config.toml
n_layer = 12
d_model = 320
n_experts = 32
experts_per_token = 2
d_expert = 96
d_shared_expert = 0
activation = "swiglu"
moe_layers = [0, 1, 2, 3, 4, 5, 6, 7, 8, 9, 10, 11]
router_score = "sigmoid"
normalize_top_k = true
routed_scale = 1.5
balance_loss = 0.00119
balance_bias = true
init_std_router = 0.0365
lr_router = 0.00148
n_head = 10
n_kv_head = 2
head_dim = 32
vocab_size = 8192
norm = "rmsnorm"
norm_place = "pre"
norm_eps = 1e-06
positions = "rope"
rope_base = 10000.0
rope_fraction = 1.0
qk_norm = true
attn_scale = 0.177
tie_embeddings = false
parallel_block = false
init = "normal"
init_std_qkv = 0.0302
init_std_o = 0.0375
init_std_up = 0.0432
init_std_down = 0.0432
optimizer = "soap_variant"
lr = 0.00869
weight_decay = 0.0
lr_head = 0.00217
grad_clip = 2.0
warmup_steps = 50
schedule = "wsd"
decay_fraction = 1.0
decay_shape = "linear"
final_lr_fraction = 0.0
batch_tokens = 65536
seq_len = 512
doc_mask = true
train_tokens = 484600000
steps = 7395
dataset = "wikipedia_en"
Below are experts of layer 2 (counted from 0) of a mixture-of-experts language model. Rows are named router (the router's row for the expert), gate (a neuron's input weights, with its number), up (a neuron's input weights, with its number) and show model dimensions 0-159. Each number is 128 + 32 x the weight over its row's rms, rounded and kept within 0 to 255. Numbers have three digits each.
After each expert's rows: a language model's description of what the expert responds to. This comes from a sample of Wikipedia text that the model never trained on.

# expert 23
router:183067149114103136111083107109148152116139111172134108136133189100137098200150128151094094137153126128152090186186136185124066089137125115167159135057040151124138108047196105082126091145122114155108095099208105138144102100146118101179132098131154121205160110157145167120109091106125155185156119123128089138150133112132147112159140111214110098145150158119109102168097068117125122126151126081175112189086124132113097105149121092118108186214093151110150098137167119170111117143163155
gate0:130114105140118154106106111177154072147127113106182159161145116145185128144111076226119150151136077135196131200134110081136096125145159119093187118119139095153132092092211160138137125132134161087090162130125099119096108079178107091110136176096150153149135105079169163170180112177185068139166059109098069146120116091153111108122105096151153115135144168165101153125107086134142123140117126100144168213141173112119095107156098097072099116117097129104088152134129145145145140120172125
up0:115104138144123138147159121145115101177138104134108142103157177137156181130124106173136145084118139120116155178152121091093103142137222083134224106113145055159109099120174150103103109119090131090100157117122059120160101081201101090140159111126170112115148106123116166157211115106213109107154089112106068175149156072127112130124101096155107131088157097156108116158105081140095093107084146104120165190162200131124117108125114153103087124127084082122091132098144120147116155126153121
It responds to: Digits 1, 9, 8 and 7 that start or continue years and counts, as in 1997, 1758 and 1919, often in citations or tables.

# expert 7
router:158093171100119124129074066118132125200133107150184148088119169129146122187160161146108073155131127097179098178143139151102101115118090162108172151113141176170106133116138129085117091073119165096081103104190127164108150156109100113155131091159172170180189146172142133127085160070150161140142092132152098132132188139070110074115127131173054104129119118162125159125102120098072097153169130101163122150150090137116067086118183079140122132161126145117109164157160084153127128147195147
gate0:145121155132113118104136143153208074168127185111105113111086119063149207174054102107155090070160132166137115116100102130089143130088136129116106181115159102199159117170153088082206066156107108135131090090198110139115112108063088104134137145133165095139144167119051080091132090109106116115128161068106112109175137106096105112042100176122098145080109103155106189108102156096173070155161174066136152167091137080162107131101138125081113135190109111116085148137063138147144097141097090
up0:095116075197073146139136143118106138127077128067065119135123166086143154096153156148117088144145123093101107137140116133163078163157140114088074131121094103122152079127191177105104147175106179100085149103089121184104151138101123129162150136166142073146072101183108175136204133133063122108153107050139092123080103140140140158138138169116136109113097165169118206108116166138120097131148149027170111104113156123087152120093096128134119154103142116128114135159103124192088137078150153
It responds to: Digits inside numbers, years and coordinates, such as 1909, 6,500, 117/148, plus month names like August or June and inner pieces of long words.

# expert 15
router:149136195041123140105060075137100168122104113192153170082092194041130119162148137086107115132136101155165150150142090189101136088144102174150156127097169126133125146127156087108114114131171139138150128147146163144166164152140077161143105149131151131135157122144177169060126118087112151154176096150104088107138123079123089157159095138147114074170075137162094126093135136141164151162153124176170111154162136105132104144110187067127123092170113117116109098190141069109183142114170122
gate0:137129115105139085099096117096138115177182072101132098151168147068053124138154098043109097161094103134123100102146169165109104136112110128183159141090133174130086135162132179125081088110159094162120180168104172126126154094114169108088131175076099118172118159156108145130171138122166101107098140124138169096150145133108102071163101142138134125112130149040097117139166142129098036122134132133131177112147104161161158152104104119069162095118128127151125116176097118132166137136112133
up0:122102157076136139122128115132142164146076203089108112095157120096101132149110143178142139081103130104148091163161190186142138079098123129151158131127157170088138087162105131080098138151104120137166101083089163191079108127155018090137131143164135134117110140131130163104151095134108134099086135152135105093106051099144112119174095073097093132097106168101145138133143090151171122146115129136102113107091102081106149115137152090065105110094084132144114081121189183078098109137128133
It responds to: Word-final pieces, mostly plural or possessive s, plus t, es, ies, completing words like car-s, tapest-ries, Cap-t, and particles out, up.

# expert 17
router:150130193138164174158111089088141185151081128138174140183147133105170159172124120122136088116099141144196110163134157123131162115112107172118139121086107168127149138128185094115099098135096149099100066109159168168117208062135107108171116131144135092170181113133103125085112088129122147172129117146118129086087143198091079096069141135129099092178154124163146160131127098128114200149147054086180136151166098096126082117128148178108130112148121112154156140150153116139148151167137098
gate0:143139116141131117145089143113181076090144147146146096150128064118122139129192101183135103140180098114183130152138125138148148133163151131101142135101139082167113215140149102160091111141155101134184142172191164147094104157195156196111160105081122120188154127124095045117064171094121219076133057131127144122117153201105100113115144116108123111092163129094107108099131100126107149098114125116143122096154120110165148179115089063089058102106096107133096183152118078139115081104166144
up0:097106155100150132124155130154055166113106122107095162114098158166117150138094129095125160122125155147109147096137115112072090095144141089152079076152148169108187079130112145059149082132116129123131160082162122088167169085101116101170091182176171100141134158120166147179127090210160108183123128147137120124074133100125194140129077118096134116135069179197171134123125178089119118127140176118108195103058129106119170111185149222146129115113182177104142159097147124122129166111157110
It responds to: Colons after infobox or list labels like Motto:, Area:, Occupations:, plus equals signs, bullets, slashes and dashes in structured entries.

# expert 4
router:130052178075176151125094101102144126200183049112169162051146140164139129115155151092128106112087145143161152161139189161104144104112070132171181135110150133159086139135142146072141126124108157079132050172153112171094155095081108161121141133128182140120133144099135135062127202154163157113107109055145144136098150178194058125180142137170109131127085139196137144139146119147107148131117138083150175152141102111128110119115179169101085149195111107074119131118164092140124100107113105
gate0:155102129149166133127098096103125104130112059091146097139057092167131089122091158122084149111129182152145126207096099128147136144106098050149144149132116122077132125110130145174066145102114128099180093122126126108077164195158117112161107087159098070185109138156092152123160154140095096159098162076157159158138117164125121173169164101121146136188079094115071092120176114148064138135087100089142115186137087129143137154103185110107089156112057099162128145129140083116116136137012128
up0:143087125138078146105121120102150143162133068149133052150108085150148137151145104093115110115177174167049098151065099087140099110136124153130113149129075091130214116132079171075107154171093129150124146108125105150119117117113116140129075173132188173158119076114069146165154130167120073137139113210135091179128106120058132135141095148132137176156099132108176165176179141154126172163120138127134134221098042151088079110154126161142150076110143149120151177111145092095145127109090130
It responds to: Middle or final pieces of proper names and foreign words, such as -in, -il, -ton, -son, -ville, plus whole first names like Paul, Martin, York.

# expert 25
router:136108111069110177102108138097113128161141108143097143092171109136098137146165146113060136092132121126191166141184149144136112139110128145100178153131123138157126167046127060080093105071132144125086110133178125160158220151130074111150107115159195141143181131137104096146140127092142138129136106102141118083129148113100134136120102108174148117076115179119151176160157094098114129171161072157131155107172103101147092100102126067154096137129168154160087118167135138160098071148129151
gate0:146152123131126041149104137099074170150125074128144159065150167087144130139089099121148083135109095148138119136107118126136067189132096119128170181134113112143145096054135119148163141162165164069100148114131160107125182148158136175132170082170106131136185187152149169114107110134136123111185171131159133090143108129134166062157144129057077070113145148083172139087110105186103097124141152183136143151106110150195151179110111125161163146207084166163109186190090127061126163172102081
up0:156123185116156138148107110160143140130107085140154136111089138127183149131127105156138139114128163235121136107094088103134108232125160160091150136138106140116182094119101135105132143111111192062159120072140114134127115134116120140067142158128158130125131145144121124139098155181100050118066078164100113083120129156072115143179162125140157113129158139082094127123105128177120092122137125162155138155150178132141153174098087155134075098098116119125157145111103167149137119138186175
It responds to: Month names starting dates, mostly in table cells or after on/born, such as August 15, September 10, December 2017, plus other table words.

# expert 21
router:113119134113196121139095099113137105209157114191101118107168143118076096160152146133111098119162138143172147124166164166080133083136079167155138111113127185116158137100188085077101084123151124070105107100143163149119128107096129140153154140168141171099163153144196131045098096101116152095149134160137043108111183161111095113164116126183109141202173178150184185159113097097177167128143129094129099150134141112069091051127193106185102157187113155136089111119145144121103112192172136
gate0:135135111081148128100055103109119139142142162143171136109123094116114151136092112125118119129088102158109115151137116137071129102202121168069154066129126114129131150140057164196078097143118142066141117156178136177134146129235120124118156148107110121127148080168084110130154137113094112180136144114099049111105085170111112160107129170141141081103186137138108113143139120129170146123121183159108135158057149162103212064140149125119138128136141077103114122114129115150140093068153106
up0:054104143162116160142128162145097079103119087111116139116142126112114113144148148064199157079151048116138183095079144136179145194140085149173129154124086173108168120106163065083176104106095165158108163140070098121120089110036138101158068105153163158072122123088189136112182098099157123132107106072140208146153140063153172176155114115119109119155081144113161151133056097145148116159125088108114108121156105152135146173095059121091173127148159124095189138117106129132144149192129158
It responds to: Final letters of words, often e (Gaspare, Due), a, or final digits, and closing ), }, ] or quotes ending names and parentheticals.

# expert 3
router:139085143099166153106098097130116102132107121143131123122177141157136115175130251134132101137108124127171094147120118046131056131109110119157120120062136129138113152172129147083121073070147135082065125133173143182119163145108138143111109147157163159117149113179114108117118126101142158113136140104137081122113163128081105117097144151161059085127127145140128162119129071132107132133153136180162142134117127099116128098092173097133123132114113146121136160138156154141126112101155133
gate1:162148119101178130234109154118151183123115142119112118150108182131137113159120124126136143135109077169101078183185183105090132142081140138114148162127147130193147147139084106124179128128105135082139122120150091112121124125187170087130106124167148185111170185153208165154175141133080160138168122131183105107089132086187168159136154085170124098124176092138138087172181158172102142106137144154062115141122164104102151145048089161120069126102139173122137158130147196140124143086123199
up1:108085218070147114184178097140203186074120119107126100111150160173135099091099122043171106155137100130114126152119151117136136182135154109068123104106169158131120155134149114144136096129149148137051134154084169111114069126146160113123147138167137097126186095157135106119116063127132177109192121094138124122120133091104193158103148077111183124130128130186132057138087107182175153113196128114115139125100124145117100100114104128095151157117172172126064125189110123085101155101104170
It responds to: Individual digit tokens inside years, scores and table numbers (186'3', .4'1'7), number words like five or seven, and "al" in Several or Visual.

# expert 11
router:150096105115148176083068127109131120120147125163163113095148104100115153184133149104108108162133133098119131163168109158097177113107084138098110135117122131186122131085145112077144077148156121104102107141178122117073129122146185130137094175169191164154176142190164183085156143125140162098099119124158145168105190111114099092111134147155095120178159163167131141099147128113096132112183116098211137133087121126086114069055163126102090161138149144125114105142144103154176111133135170
gate0:205087094085072091103139126132159158110119117135134153164100122139146162129140163152099170140134105097130105155137122133138156134132163136083161087164116104116114148161127074134141124109147119160128096110156118160134117113133105160162129119166206125112112177172123137156125163133140108058143124086118080164076128098151089160158112182076142173115118117156090133139162134108163156179145035113164102119134124139147089116140123103089104138119112092098217103124179152178131102193147158
up0:087159151169122132112160138161084142131168124131152122101143153159107089135121088090145111092116149133118142137127098072146126131128082145179098164077089163098141060146176179144089170159085118083144125147115130158136128127125155067110118125121103142102137059119141095100140082114112136170092108151106141056135085155136176077062151099202168100133132145121144083080070140118116105059107230086146128181104111082100220132130100142194177170130129143170094154133074132123164142116091106
It responds to: Line breaks ending list items, table rows and headings, plus the auxiliary verbs was, were, been, had and became.

# expert 6
router:127067075090086112134084097111218133126100129135115109129146137179149154159150118173112091112126095131121111140207120096097064127170130163117214123139099151136157113089206105089079135142068154108111117093133119187114120148131095142139172141181148154216137142147113155110103140170149192144158114120162138125132114109080127062136140151146117130110139146102130151127104134092059133143132114103144089163103080151153108101110158118123098175233128128133151149145098099149117133083151146
gate0:170139155106115144128081091156139124142055156122156152157156102167088172153184135140095123171113140136095106133085081136150130101132179141111105078141124133121137129133148153081103112053193119149183162081040155051174149102087127144123191149159143127106135110155111142126144119133136138110141095083120136095104113119151172088138114104122115184136101170181123103156067116159102162150158095158174086153094207123122100162145121104096102165120092132178105148139235140132148156138075152
up0:151126135135127132140132117126166161169111090142107115203143166149139161175184098139148158133083106175167109120088137141137104096121104130159117101137134143122127136151090113182164117123130108155123097100075148170085144046110054106096126183191132143061119122159119176119187135174087155121189174081107084150082204116116098088046093057118143127099158106131132105077156151101183082094100113145169093100150128120159168088139106109050107098118151100140103195157088158113122109165173131
It responds to: Short vowel-led word pieces inside names and foreign words, especially Slavic, Hungarian or Asian, like Jabł-o-ńska, Sz-é-chenyi, Zh-ol.

# expert 26
router:165041135082110153086102079121131115142125137128126127058131140103123133149182178165122110117102132154217162154168098112068157064089093134178179148116052194170067148100183077109127145053105113127088101161155119164132157131133091135212104142155150149162121119137133088124123119085131130124093084069159127117115176114121107097163136099163107111082075149132199163148095128129129095093155152107103160140126112108150171099105158086143073158169120144110097144123141142153057114136190131
gate0:144186165137089138164142106150184115050128114075082083133156164118102112188088156108073193185102159141126116140213100124106105187129106168133105133148092117127139043139147122133147128085076170079118164134141201085036092186115114152142144130065131116132095170088154099123110094113107119140138179108104153125137166112122124167174123144163108121105139087112113127186092125174085130098163137161106157144154157133149108116162173147111131131093036175164130144121158097057083126085181139
up0:099145167154109163069112177147052132120067113090145119064147122127147107133108085124142141132098061143183144133172043152159124092091205160142180140138105119172217121079110118094154150153126090094159084132149130110095170131171151082161092105122166125062109128163119126140139095118135082124164139182149138122159105068142077152108110121091155206150106079138148072121139084119143075158164155184169106182148144130139161121167123096082142142142133120131140137127132175158162109117141186
It responds to: Pipe separators between table cells and markdown divider rows like |---|---|, plus semicolons in lists.

# expert 10
router:163115139097114117101130118127129134118119089119165165091193143140125147151114087125122112075139164148172094234147119126101109142071088186157142177085106122106064087096106114151135107126120142078121126073151174154139134131125107113159142117170151178148162157166092097142114110105080126173092117087132158173099148079108126141109165161154091092164130154149117109160082086137111164125131138057128074152091097150077092109167160115101131139162126092086054153145153094158071104146140119
gate0:161091096083152104057110151126119118153165072150174082103161101126127129122117130135140142112193159099069148123106120198159095076106140138164145138175152180096066145109100144055120165136121095082150084141170107157139114168113083116174085119076123140087127174092126092091108175163166084163190086143137120138070114089102073165126143117198137155083175138138139170090133125156151070148038157121103145094140134114134080151146141186136097078150150104079124090109128131151125119155116156
up0:154112093097147123131083142100137111147207154200158073142151120104120187124097114154134117188192144165097128118132197144146144131138159161165172132178117123074139136187136128116078128131112092107161044173107102108125131105112089108141131141068168152102160145119128157143142098164130083178142111126089115079121192055064082101125186121096150141134117111117122178089169158130121155180137106099121093120087147105136119137118128086138088132159150102060123074123124176171136106099162153
It responds to: Word-final pieces such as -ed, -ing, -y, -id completing verbs (worked, trained, considered) and inner syllables of names (Khalid, Schneider, Delhi).